config.yaml
lr_router: 0.000677
head_dim: 32
norm_eps: 1e-05
attn_scale: 0.177
weight_decay: 0.06
final_lr_fraction: 0.02
Below are experts of layer 3 (counted from 0) of a mixture-of-experts language model. Rows are named router (the router's row for the expert), gate (a neuron's input weights, with its number), up (a neuron's input weights, with its number) and show model dimensions 0-191. Each number is 200 + 40 x the weight over its row's rms, rounded and kept within 0 to 999.
After each expert's rows: a language model's description of what the expert responds to. This comes from a sample of Wikipedia text that the model never trained on.

# expert 11
router,159,191,210,207,276,203,155,195,193,274,234,162,147,215,193,155,222,213,221,165,236,211,189,229,251,130,181,171,156,179,206,229,213,227,218,176,285,192,205,169,160,183,187,170,276,243,171,178,206,216,209,174,237,203,189,157,179,184,201,249,270,244,191,183,112,193,161,94,186,268,220,199,237,175,190,266,160,188,170,232,108,195,212,122,267,183,169,166,173,173,121,102,136,219,168,268,167,199,175,191,143,233,169,165,212,224,206,162,188,164,197,182,164,164,186,188,139,228,179,245,200,160,157,219,168,120,153,234,207,213,212,134,305,248,215,208,277,140,233,223,260,287,198,223,118,168,204,171,137,188,215,185,179,207,217,197,272,192,268,216,198,235,159,160,201,170,144,253,212,185,206,289,214,241,294,233,200,152,137,160,166,202,194,194,162,167,206,218,205,210,179,201
gate0,194,170,229,212,199,128,241,267,262,240,252,106,194,166,194,163,245,211,210,223,143,247,254,110,245,204,235,250,220,157,189,218,161,227,234,227,250,230,243,222,231,174,202,158,202,233,260,224,214,213,203,229,147,210,178,182,209,219,220,238,192,226,166,249,203,185,190,181,208,247,192,163,260,113,184,205,207,172,218,143,224,240,258,195,274,191,158,183,200,212,174,158,209,199,173,229,167,265,150,221,286,161,114,271,264,177,258,227,230,189,226,298,183,189,176,203,176,292,211,241,172,193,120,148,147,166,187,179,204,133,144,194,222,139,212,155,219,172,240,277,171,208,194,236,201,127,274,209,180,132,293,229,168,194,182,140,210,262,158,235,169,252,210,216,253,258,198,240,277,135,226,180,219,165,163,172,241,197,192,227,194,163,201,234,191,146,239,240,224,187,246,199
up0,123,146,164,161,189,231,170,130,226,178,184,190,282,184,191,218,246,219,226,224,247,244,144,163,187,223,231,262,255,176,197,220,173,185,211,254,239,148,237,193,177,196,96,195,220,174,248,228,222,176,287,276,203,147,211,207,177,212,276,203,197,153,177,162,201,274,250,265,270,248,147,180,192,222,191,208,221,204,188,145,239,158,237,189,177,245,217,207,147,188,239,158,217,229,164,186,219,185,222,254,277,259,273,197,182,126,145,233,242,182,201,224,236,229,195,208,184,200,162,237,250,193,204,222,226,151,198,166,244,231,193,237,211,173,165,200,232,276,152,171,242,169,207,220,220,151,150,273,133,282,166,160,200,265,240,278,224,167,221,196,148,249,207,215,197,299,221,203,197,261,217,194,202,265,244,111,168,227,232,222,222,167,143,139,226,206,299,245,194,183,169,205
Table cell separators

# expert 23
router,179,201,207,174,258,168,165,168,228,207,224,173,210,187,199,204,72,197,233,218,200,224,215,172,187,209,209,261,197,188,204,168,177,206,246,228,198,181,216,217,190,157,185,176,129,194,170,160,172,153,242,193,255,257,152,236,193,170,215,238,192,225,193,177,205,244,220,114,215,258,147,177,164,146,100,163,161,226,242,169,147,277,167,226,144,207,117,201,184,220,164,110,161,222,200,231,234,172,248,255,140,196,191,272,234,200,198,151,278,271,179,178,116,206,285,224,166,210,189,189,162,201,171,197,183,83,184,244,202,197,196,279,174,197,173,241,134,217,227,182,315,183,226,267,224,254,150,205,203,181,206,228,195,169,208,209,262,215,159,238,197,174,232,208,219,93,203,204,159,141,215,198,231,224,169,190,158,229,180,154,168,157,230,168,179,249,140,153,181,309,216,182
gate0,225,189,221,204,219,194,263,121,234,149,172,212,187,199,223,261,173,180,189,253,175,206,177,205,249,149,218,218,187,177,163,133,225,221,220,205,229,207,194,194,202,168,208,121,184,257,128,160,206,242,220,183,265,268,159,113,148,267,158,101,104,286,163,252,233,168,162,167,151,226,186,221,207,168,196,205,118,189,259,153,182,263,186,240,213,199,160,219,202,172,165,189,183,189,225,197,188,192,232,247,151,253,123,240,223,284,313,149,176,212,185,108,224,183,256,224,205,146,154,237,177,183,213,212,191,230,175,228,257,183,182,169,241,200,198,176,132,216,222,240,185,234,249,209,167,216,201,204,222,205,285,256,202,205,211,255,247,132,199,182,185,273,264,293,169,183,206,191,207,158,259,250,201,174,249,192,187,198,152,178,251,154,252,288,188,227,225,196,210,215,183,174
up0,182,177,154,180,148,166,231,159,233,153,150,180,228,223,184,175,227,161,199,150,178,203,179,236,244,192,193,228,162,160,159,119,224,230,185,184,259,241,272,161,219,216,217,71,183,212,157,187,235,254,197,198,191,211,184,130,157,310,170,201,175,221,226,133,180,239,171,166,153,216,192,182,176,127,190,130,150,172,131,168,217,209,195,226,219,206,209,194,221,232,159,140,237,246,247,267,190,264,172,246,217,218,147,253,155,109,177,162,156,186,135,153,232,136,203,226,166,153,274,233,203,220,218,165,159,244,179,212,236,180,191,254,183,179,239,147,198,153,261,181,253,248,198,289,208,144,185,235,172,150,218,263,125,157,228,218,167,218,211,200,208,173,265,209,168,189,229,221,223,215,250,180,255,182,280,217,149,179,173,177,237,110,146,242,202,209,221,192,296,191,227,179
Hyphens and word starts

# expert 1
router,125,212,208,219,246,218,185,170,133,363,171,158,191,121,271,219,186,216,236,162,136,170,203,211,193,137,151,158,201,233,228,282,154,230,225,236,243,219,226,188,209,207,167,231,209,195,231,184,208,201,229,143,173,250,210,217,153,134,276,177,134,150,208,248,195,296,150,227,274,227,182,183,195,267,160,207,165,289,143,232,154,219,156,171,197,247,158,196,188,180,215,201,237,178,180,228,164,206,152,163,198,239,221,220,208,186,258,189,148,289,241,184,198,208,240,196,170,194,209,285,156,258,135,239,186,192,190,119,168,167,169,211,148,261,167,180,207,163,199,238,170,166,200,214,232,204,211,192,150,182,215,210,236,176,184,188,196,232,140,227,139,222,231,157,208,147,174,201,184,185,136,202,212,78,261,207,286,189,204,171,243,131,167,193,218,203,201,160,224,178,214,185
gate0,146,217,217,271,182,215,83,205,172,226,167,157,172,187,173,200,248,178,220,187,190,234,161,193,179,221,160,156,210,225,195,137,196,206,214,230,162,222,272,292,281,147,105,213,208,167,187,199,225,205,225,195,244,231,286,188,143,208,187,254,171,200,204,212,201,223,134,267,253,237,201,175,226,212,215,197,168,162,191,140,171,161,207,174,270,171,193,149,180,227,236,144,228,170,216,172,187,229,127,146,163,289,236,195,224,238,269,177,203,206,215,218,214,189,149,190,242,268,318,269,204,148,161,196,223,165,155,185,195,212,198,142,126,266,185,165,190,172,143,174,188,145,266,207,268,195,171,198,151,190,216,152,243,179,222,69,152,206,186,258,143,273,211,141,177,235,199,150,239,203,178,236,225,199,156,231,235,229,241,197,213,195,149,232,199,207,244,197,193,268,228,190
up0,199,177,164,133,273,236,166,161,184,236,220,190,239,230,187,184,193,183,174,208,183,200,188,160,260,194,226,278,220,208,141,179,158,238,211,185,315,142,173,269,136,174,176,201,198,228,218,280,176,228,188,227,133,182,147,220,188,236,157,246,213,227,160,152,183,231,199,131,157,231,250,218,215,155,179,190,256,154,229,202,250,199,194,214,218,247,184,181,237,227,213,222,235,215,209,234,156,261,205,227,215,187,239,138,220,198,180,245,262,134,180,128,189,182,246,179,269,203,167,184,206,216,217,223,181,195,207,193,218,204,170,189,155,128,238,220,276,187,256,228,192,180,94,155,219,162,202,212,253,242,220,285,116,248,145,275,188,284,155,168,212,223,162,220,225,196,159,143,237,246,173,185,219,174,210,187,180,85,155,168,146,247,255,187,206,222,199,323,172,152,264,219
Infobox field values

# expert 5
router,183,224,233,116,228,127,230,188,176,283,192,159,206,205,189,238,236,213,219,202,236,234,256,115,233,145,178,228,252,272,197,164,204,260,182,235,241,196,196,176,267,240,211,122,247,287,184,262,118,293,233,222,208,234,262,136,224,131,208,230,217,274,187,234,177,189,197,123,214,211,185,242,263,226,199,201,126,176,257,196,219,194,150,203,171,233,160,179,138,214,139,192,252,220,129,219,184,189,192,138,155,216,213,185,284,200,132,208,235,215,192,178,172,133,245,186,169,186,160,221,229,160,144,195,182,140,172,177,223,158,207,180,210,218,226,267,197,228,198,200,189,190,239,247,155,152,218,273,200,132,157,127,177,204,262,202,171,175,134,172,215,228,168,175,255,267,235,205,136,145,204,187,132,162,207,171,220,201,243,149,162,189,179,186,202,208,229,161,224,133,146,191
gate0,219,127,244,144,245,193,251,185,192,170,208,237,207,200,232,183,192,245,241,215,206,214,196,207,170,191,220,171,217,172,246,177,259,246,222,237,186,195,214,164,252,203,188,236,174,246,271,267,111,168,157,262,270,258,236,179,216,264,268,260,335,207,170,167,192,167,172,145,261,218,160,230,206,180,173,172,222,141,189,177,197,202,186,230,173,188,195,187,127,236,208,190,182,238,216,269,177,215,166,153,179,230,185,161,198,222,275,171,297,223,146,132,139,242,223,201,172,197,154,323,163,142,233,183,229,189,212,200,165,230,175,228,264,210,177,209,153,173,155,197,191,258,212,226,138,184,228,244,225,147,123,93,219,178,164,198,202,174,270,235,154,157,228,164,230,198,174,219,241,157,193,204,238,174,162,211,237,214,147,157,229,232,147,164,231,146,231,105,248,202,206,204
up0,81,216,152,214,125,116,177,282,240,175,217,160,180,265,190,208,180,207,192,130,178,197,190,209,184,163,155,179,140,151,227,235,137,158,212,163,195,196,168,158,84,215,185,232,267,130,130,150,266,216,237,172,172,185,165,223,170,128,187,150,158,207,240,257,210,256,212,253,264,202,219,198,174,150,222,223,150,257,148,282,234,189,271,177,212,190,216,213,238,161,160,273,204,191,238,182,288,191,185,254,249,226,229,190,108,188,96,212,149,158,238,217,268,174,187,234,211,230,212,129,258,210,176,216,205,258,193,191,225,170,241,172,133,216,152,169,218,187,217,178,230,186,175,184,232,200,179,113,218,206,226,286,189,216,223,168,236,211,246,178,233,191,202,234,170,206,218,198,207,241,250,193,196,252,228,203,163,221,260,190,228,227,273,209,204,175,213,204,207,202,252,196
Sentence-initial words

# expert 20
router,236,233,224,192,214,180,162,196,40,310,224,137,210,208,205,157,140,222,191,222,138,190,229,221,187,203,174,188,228,143,159,180,203,234,198,241,226,263,213,165,212,223,214,250,226,207,120,200,254,221,198,128,186,213,235,222,162,82,242,151,194,226,141,182,191,246,156,169,249,247,254,217,197,204,172,244,213,186,245,257,197,178,187,154,162,201,170,175,214,117,224,186,140,241,204,225,135,172,159,202,164,184,142,193,206,227,217,183,168,177,269,209,254,178,239,208,152,218,153,220,191,172,220,176,206,171,148,214,170,135,279,185,190,231,89,274,224,181,239,224,237,208,166,285,259,175,289,258,164,234,173,247,172,197,172,223,238,187,192,240,172,166,158,172,174,233,170,157,183,235,264,226,165,175,201,213,237,158,272,206,264,216,177,162,204,206,147,208,206,238,215,268
gate0,188,249,210,228,228,230,148,177,147,187,233,268,241,198,161,193,239,247,165,242,205,192,259,167,224,231,184,259,294,120,256,186,240,232,224,196,197,237,201,261,151,128,202,223,168,145,247,130,194,274,205,155,183,257,240,217,246,208,195,186,183,269,226,154,187,247,147,193,187,156,220,250,169,199,226,278,171,170,240,178,185,273,121,276,163,165,202,245,205,158,189,227,204,198,202,223,99,196,201,135,156,271,176,226,221,207,221,233,196,135,177,224,189,253,231,234,175,191,149,173,198,179,205,264,127,169,235,132,245,172,182,188,209,210,145,226,224,195,246,225,212,204,227,243,171,281,201,248,166,167,173,134,207,159,267,160,201,247,229,271,244,216,204,191,188,158,182,160,247,274,240,182,260,187,227,197,195,206,218,113,215,192,191,242,152,173,174,135,103,261,219,191
up0,212,217,173,190,265,226,186,253,246,196,140,170,235,230,203,208,158,253,175,218,300,191,84,203,214,191,250,169,151,238,208,265,172,165,159,223,256,204,201,162,211,143,145,113,181,254,171,243,216,204,142,141,219,228,204,121,159,204,232,191,214,130,322,210,207,203,214,251,239,206,199,210,195,210,172,219,229,214,181,82,198,185,222,240,224,192,140,219,229,249,234,187,160,105,186,208,224,109,113,187,202,264,209,199,201,267,190,210,262,147,240,176,220,193,155,186,229,232,167,184,202,165,206,205,191,142,205,198,153,225,214,192,247,215,231,213,147,238,229,177,189,215,185,236,230,140,193,135,208,178,200,209,245,241,180,256,196,180,260,177,167,206,114,249,191,190,221,169,226,267,220,189,208,238,154,170,249,220,184,192,215,313,164,215,242,176,280,224,232,117,229,185
Sports and politics nouns